{
  "experts_per_token": 2,
  "normalize_top_k": true,
  "init_std_router": 0.0397,
  "lr_router": 0.000886,
  "beta1": 0.95,
  "batch_tokens": 32768,
  "max_seq_len": 768,
  "max_steps": 8277
}
Below are experts of layer 4 (counted from 0) of a mixture-of-experts language model. Rows are named router (the router's row for the expert), down (a neuron's output weights, with its number) and show model dimensions 0-159. Each number is 50 + 12 x the weight over its row's rms, rounded and kept within 0 to 99.
Before each expert's rows: "raises" lists some tokens whose logits its average output raises strongly, later layers aside. This comes from a sample of Wikipedia text that the model never trained on.

# expert 8
raises: "at", "is", "et", "in", "y", "im"
router:61 61 44 57 40 33 88 54 49 58 47 61 51 61 31 55 43 57 63 43 50 28 39 42 55 47 49 64 63 49 52 67 46 68 39 50 51 42 44 60 49 57 49 58 33 57 43 36 55 52 47 47 42 54 43 25 45 31 49 54 52 53 71 44 70 49 75 39 47 61 56 32 60 62 87 74 71 42 51 43 59 65 61 31 46 51 48 46 58 40 45 58 67 46 44 50 53 65 40 42 48 60 52 49 39 68 67 36 57 51 51 51 42 41 54 61 52 81 38 44 79 46 56 66 53 42 60 64 50 53 51 52 50 79 44 36 72 50 43 36 51 38 27 31 68 59 57 37 60 48 64 45 79 68 54 59 57 57 52 42
down0:70 60 56 46 56 51 53 60 35 47 72 43 36 46 46 35 52 33 43 53 53 56 31 52 56 59 51 62 45 14 43 69 22 26 23 74 47 50 64 59 52 61 44 54 37 43 52 70 43 58 57 42 60 50 68 54 51 54 34 49 56 56 39 51 62 49 38 40 58 64 52 60 71 53 46 51 45 43 42 45 60 60 27 31 57 52 49 76 56 62 46 61 21 48 43 69 50 46 40 64 30 36 66 59 62 49 53 65 60 49 47 58 45 52 40 51 45 30 37 43 38 37 43 57 28 29 61 71 62 67 30 62 30 48 39 59 50 69 59 39 55 43 65 64 67 52 66 39 43 56 54 64 55 62 38 63 39 46 50 57
down1:59 51 58 59 42 40 51 28 40 50 38 41 31 58 81 65 34 60 50 68 73 43 50 67 41 56 27 30 48 44 77 49 56 63 48 38 43 51 24 54 51 71 28 52 34 42 52 47 49 56 21 58 37 67 42 29 71 70 48 45 46 48 48 72 60 45 47 49 45 50 53 62 58 60 52 75 68 66 47 64 27 50 53 49 42 42 43 65 53 50 61 56 49 39 41 63 44 60 53 62 34 43 38 40 72 48 42 72 40 48 37 47 53 42 54 54 52 58 50 49 34 51 65 65 38 48 70 56 45 34 58 30 87 49 61 48 62 45 42 50 53 65 40 60 50 49 49 57 52 58 57 67 38 50 47 73 52 43 58 49
down2:60 37 43 48 66 36 49 37 66 50 54 34 38 51 61 40 52 42 48 55 48 34 69 33 52 32 61 60 34 33 43 25 64 54 44 67 33 43 45 28 61 40 42 59 38 42 41 77 45 46 41 56 46 65 49 39 51 59 34 58 61 50 38 64 47 36 61 54 41 57 22 36 49 55 36 69 42 67 45 62 23 40 58 39 42 68 46 34 43 44 61 88 61 58 69 61 50 36 30 50 47 60 32 64 67 49 46 61 62 49 37 63 59 28 47 49 55 58 74 51 35 63 52 58 65 46 53 41 41 59 46 59 57 57 41 42 43 37 60 52 59 24 49 34 61 67 67 63 30 46 53 43 47 63 55 35 43 57 53 47
down3:50 59 39 43 52 26 60 59 43 55 29 60 64 43 47 72 45 44 47 61 65 69 61 40 68 67 68 70 42 49 34 39 45 53 51 29 46 51 46 51 70 53 40 42 40 55 56 47 60 48 64 69 35 54 55 49 61 72 53 48 43 46 67 52 45 64 42 32 63 58 51 47 39 72 52 50 59 51 65 52 61 54 64 32 60 66 53 37 37 42 61 47 53 42 46 51 56 57 54 69 38 50 42 53 41 42 37 34 50 35 35 35 62 56 87 56 51 43 46 51 66 50 41 37 45 68 26 41 41 51 50 26 43 56 39 42 66 31 45 63 61 54 34 35 47 32 30 46 25 55 43 61 53 40 79 53 18 66 40 43
down4:50 43 61 35 66 33 45 36 32 53 53 51 46 29 69 55 38 45 53 51 67 58 45 50 41 31 82 34 47 62 44 61 36 49 57 78 30 53 52 71 41 66 59 59 61 79 58 43 60 66 30 67 47 42 49 55 60 66 38 55 71 24 29 46 40 59 39 31 58 35 55 51 42 31 39 45 44 32 55 42 55 41 49 59 46 75 34 58 52 42 48 65 42 45 38 50 48 47 29 54 59 69 38 57 61 63 60 57 64 65 55 51 58 23 47 53 61 41 40 67 52 40 43 39 39 33 58 47 58 49 56 49 55 49 57 49 66 61 59 41 42 45 54 56 55 33 66 68 71 34 45 70 58 51 58 42 28 50 54 41
down5:63 37 23 49 37 47 40 41 61 30 68 59 40 55 37 45 36 60 46 38 47 37 51 71 50 70 60 41 54 45 44 55 57 41 39 40 58 43 45 31 51 60 62 52 43 39 39 28 56 60 60 70 65 46 35 42 44 28 53 70 65 64 81 43 39 41 40 56 59 53 52 51 40 60 54 50 52 32 35 38 34 52 50 47 55 68 38 47 45 51 56 56 42 66 56 39 51 55 75 56 47 51 54 21 57 49 18 45 40 52 59 49 24 55 54 42 73 67 52 43 45 46 61 63 45 52 31 48 31 25 50 56 54 39 46 48 36 37 33 37 39 66 39 58 26 39 49 51 52 53 38 50 58 48 58 61 16 33 67 46

# expert 4
raises: ",", " to", " on", "\n"
router:51 35 40 45 41 72 47 52 48 48 41 47 60 45 74 66 31 66 51 35 54 52 52 54 37 46 45 57 32 72 35 48 69 31 57 80 33 76 48 35 66 58 54 33 38 37 55 34 63 52 53 47 51 61 63 57 59 74 40 13 58 46 66 58 40 45 41 52 53 56 54 58 63 65 55 57 54 44 58 40 49 52 68 63 55 31 58 52 32 69 28 31 44 49 45 68 52 58 44 44 69 40 42 48 57 40 21 44 60 58 46 45 38 44 47 35 33 53 72 39 54 67 36 47 33 45 72 53 59 43 42 57 56 54 55 52 56 32 54 56 37 40 61 46 65 67 58 42 74 59 46 33 61 40 54 39 52 50 62 43
down0:36 36 41 58 59 52 50 46 73 49 57 52 49 45 27 72 74 58 44 45 66 47 60 46 38 55 59 69 39 72 47 37 50 53 49 37 56 45 46 77 46 32 51 61 31 56 55 32 69 54 33 56 50 48 46 62 21 39 51 34 55 43 57 54 40 10 38 52 50 44 44 43 34 59 67 78 36 48 48 48 55 37 49 52 54 44 47 68 61 58 58 62 46 60 54 41 45 73 44 56 74 54 29 48 37 42 44 22 53 83 55 57 49 61 56 66 70 31 40 51 42 73 52 66 56 61 44 55 61 43 50 29 55 45 51 40 46 57 47 58 58 36 31 64 60 55 55 55 46 44 30 49 40 40 58 48 51 63 59 61
down1:55 53 59 48 44 51 63 43 55 38 37 58 34 47 55 57 56 68 14 48 58 44 57 54 25 59 61 56 73 73 42 63 57 67 55 55 38 57 41 62 57 49 55 39 44 55 51 54 58 65 50 53 46 53 40 55 48 61 51 56 44 52 43 35 62 58 62 53 10 49 62 54 45 38 50 42 70 50 76 27 55 62 21 35 49 56 41 55 41 38 63 61 63 35 46 40 78 51 61 54 41 32 70 54 58 59 47 43 47 76 47 80 61 48 64 49 65 40 44 60 40 46 53 66 50 51 39 46 40 48 41 20 59 30 38 51 36 65 41 28 36 57 62 56 55 67 66 36 57 56 50 55 41 50 62 34 42 44 53 68
down2:52 40 76 44 52 47 58 65 34 63 57 59 43 42 48 32 48 62 61 65 37 51 53 40 58 42 67 37 37 41 33 80 46 52 46 43 63 46 41 51 55 50 50 47 52 40 62 50 65 55 47 52 49 64 53 45 60 68 63 63 76 64 47 17 47 43 87 71 57 60 45 54 84 49 70 63 50 40 63 59 42 58 72 60 37 49 66 58 42 42 43 31 49 67 46 46 73 53 35 47 35 44 37 54 68 45 39 64 48 55 42 55 50 42 41 41 51 59 59 46 29 50 55 68 70 42 31 51 52 34 57 47 44 51 50 41 55 49 71 62 56 65 45 59 42 55 64 55 51 62 63 53 41 45 89 60 62 39 50 59
down3:50 67 40 50 35 22 56 39 43 54 55 42 53 64 51 39 40 65 40 54 75 66 63 61 54 52 61 33 54 56 60 68 66 51 60 33 48 61 37 57 43 53 46 36 46 21 44 59 38 70 42 62 62 52 57 62 44 44 63 46 37 75 41 64 52 63 60 53 56 60 47 48 35 67 29 46 41 33 62 44 54 60 27 59 47 47 57 38 45 36 37 65 78 56 44 43 33 32 41 64 52 53 39 34 46 49 42 72 46 54 53 57 39 45 43 50 50 61 31 51 52 66 31 50 55 40 47 62 48 41 48 47 71 59 63 37 38 47 63 50 36 56 60 49 83 72 72 50 56 44 58 31 53 74 34 60 54 40 28 64
down4:45 23 59 52 45 66 58 64 41 64 40 65 29 34 79 65 40 54 37 53 45 50 18 33 44 74 63 46 54 30 43 52 58 47 51 61 42 60 56 67 69 43 58 50 41 50 71 65 68 68 63 24 45 32 51 38 51 54 56 41 57 34 47 34 27 58 56 36 36 41 41 53 49 56 44 53 43 70 53 62 74 48 51 38 31 42 62 47 46 46 27 57 30 53 53 65 61 59 41 50 60 22 63 50 47 53 46 33 58 48 40 44 46 57 72 48 63 35 40 41 46 53 55 41 54 72 47 56 54 43 55 52 39 47 41 43 64 39 57 33 39 62 61 50 61 70 42 69 53 56 37 51 56 34 64 60 62 56 33 58
down5:68 61 69 50 46 43 45 41 67 43 70 52 27 53 40 66 45 82 48 47 54 57 30 55 55 45 49 34 38 50 52 56 89 66 49 28 59 39 45 38 52 49 41 62 63 54 52 55 54 60 63 54 44 50 65 61 62 42 46 55 69 52 52 71 46 35 56 68 43 64 63 60 53 33 45 30 51 66 53 53 63 70 53 80 53 53 71 52 61 26 54 45 56 45 33 33 46 37 44 55 70 43 49 48 50 41 45 53 49 49 35 74 47 56 32 50 61 35 56 57 58 54 27 58 63 65 60 59 48 42 52 30 42 59 46 44 79 48 67 51 55 72 68 52 78 54 66 33 39 50 54 51 55 52 56 48 37 49 48 37

# expert 6
raises: " in", " of", " a", ".", "s", " the"
router:40 57 46 63 44 52 38 50 29 32 52 73 44 43 55 68 49 45 49 48 31 46 39 61 56 25 40 47 52 33 55 37 41 54 37 16 47 42 49 44 48 41 58 55 56 36 58 52 50 26 60 33 45 49 71 46 46 69 55 43 40 19 35 51 64 39 33 48 49 35 38 52 35 51 71 59 60 54 63 58 43 56 44 46 66 42 43 37 43 55 48 28 51 36 64 57 26 36 73 57 46 45 46 40 62 58 38 48 73 56 49 43 52 42 51 55 31 34 58 38 70 36 41 55 66 44 40 74 34 54 59 54 42 45 42 31 48 61 26 31 55 48 33 52 47 56 27 44 51 42 43 59 71 36 68 67 64 37 37 50
down0:58 52 72 70 48 69 59 68 38 64 55 52 51 52 51 52 59 60 47 51 44 42 52 44 62 45 53 66 41 44 37 38 50 40 42 31 64 35 35 67 72 63 34 22 64 37 65 60 59 29 35 67 28 38 61 59 47 52 35 32 54 47 63 29 39 41 49 41 30 36 42 44 40 36 37 36 36 49 48 60 61 48 45 54 42 46 61 44 49 47 48 65 59 55 48 41 39 68 27 72 49 39 68 60 35 58 60 62 59 65 26 46 54 34 47 48 67 42 36 53 45 57 50 45 67 49 25 56 61 60 41 22 39 31 56 46 52 59 55 45 54 68 27 56 55 25 52 62 54 69 36 69 56 42 63 50 60 52 49 45
down1:41 46 57 57 47 60 39 32 62 56 54 61 53 48 50 42 23 66 58 38 46 36 46 68 55 61 48 46 60 44 55 77 60 34 58 48 42 40 65 56 61 57 37 55 50 45 64 36 49 56 36 43 53 53 22 45 39 50 44 42 56 40 53 41 45 46 50 61 58 47 62 47 60 54 58 48 57 59 58 57 48 47 54 48 47 50 45 37 48 31 52 43 61 72 63 49 76 73 43 48 53 43 62 58 50 37 78 65 42 58 50 45 85 74 53 44 55 39 61 41 55 70 50 44 43 28 47 49 51 40 71 61 65 51 44 71 43 41 49 19 40 27 38 33 70 40 63 69 34 63 31 77 50 59 39 76 71 59 59 35
down2:55 55 44 50 61 58 60 48 50 31 49 72 23 32 49 44 58 55 71 37 49 43 57 55 46 51 45 42 36 41 44 62 37 45 61 51 37 47 87 43 40 33 73 47 63 47 36 47 47 52 57 74 52 58 63 43 37 48 29 47 44 59 40 35 66 48 41 57 51 51 61 61 66 55 25 31 33 54 53 32 47 58 70 66 58 43 48 55 32 26 66 57 54 63 61 32 28 67 57 60 42 42 51 40 59 54 50 49 39 54 50 54 55 69 38 73 66 66 51 53 59 57 50 66 67 59 52 45 43 48 53 49 84 51 38 59 37 34 47 41 47 54 58 39 42 47 68 20 58 68 54 41 54 65 70 50 38 52 34 40
down3:74 60 46 42 49 58 54 59 44 42 42 41 30 56 34 52 61 51 64 76 49 40 53 52 38 79 48 57 65 49 55 37 47 57 37 55 62 57 51 44 66 56 63 56 39 49 39 64 39 57 58 59 74 46 64 62 21 46 34 34 36 44 68 52 55 53 68 40 56 55 60 54 39 42 38 49 58 60 64 42 38 44 35 41 53 50 50 42 45 69 66 40 31 50 51 57 58 49 65 44 39 35 88 74 54 69 48 53 49 47 43 32 39 39 50 44 52 46 43 42 44 32 50 51 39 59 51 61 57 49 41 72 54 66 35 27 64 63 69 47 36 28 47 58 59 36 44 73 50 22 41 50 30 73 65 64 49 63 49 53
down4:77 44 39 70 39 78 56 39 73 39 35 39 48 45 36 52 61 37 55 60 56 42 59 52 35 56 49 51 50 57 50 66 48 55 57 48 32 58 46 43 35 43 43 58 49 63 36 48 65 72 46 46 59 53 62 36 45 33 55 28 31 37 62 54 66 64 52 19 45 56 28 42 54 37 36 60 69 44 50 59 53 44 31 51 50 36 39 59 38 68 57 49 67 41 58 70 53 49 60 66 29 52 52 47 35 37 45 32 61 69 67 50 54 51 46 45 66 48 48 53 43 49 39 52 54 62 38 73 61 61 86 41 57 62 48 24 33 64 30 34 47 62 62 53 32 57 32 45 37 43 58 36 61 57 44 49 58 57 46 54
down5:49 51 51 56 43 84 47 72 50 13 50 50 44 50 47 57 58 54 56 29 38 61 54 71 49 70 59 65 62 55 39 49 49 34 55 51 36 58 64 53 68 56 55 39 41 59 47 59 54 57 62 40 46 62 59 65 50 51 50 41 56 39 34 05 41 37 44 58 70 55 43 53 42 40 48 41 34 48 30 51 24 43 52 65 45 44 54 61 53 43 49 33 62 61 44 57 56 61 51 38 48 41 44 53 59 57 26 51 42 43 38 49 57 36 63 68 50 53 64 79 38 31 64 46 61 24 64 48 59 57 54 59 28 70 42 49 48 25 50 59 63 56 62 33 53 54 50 57 65 57 59 27 72 46 55 50 40 55 49 60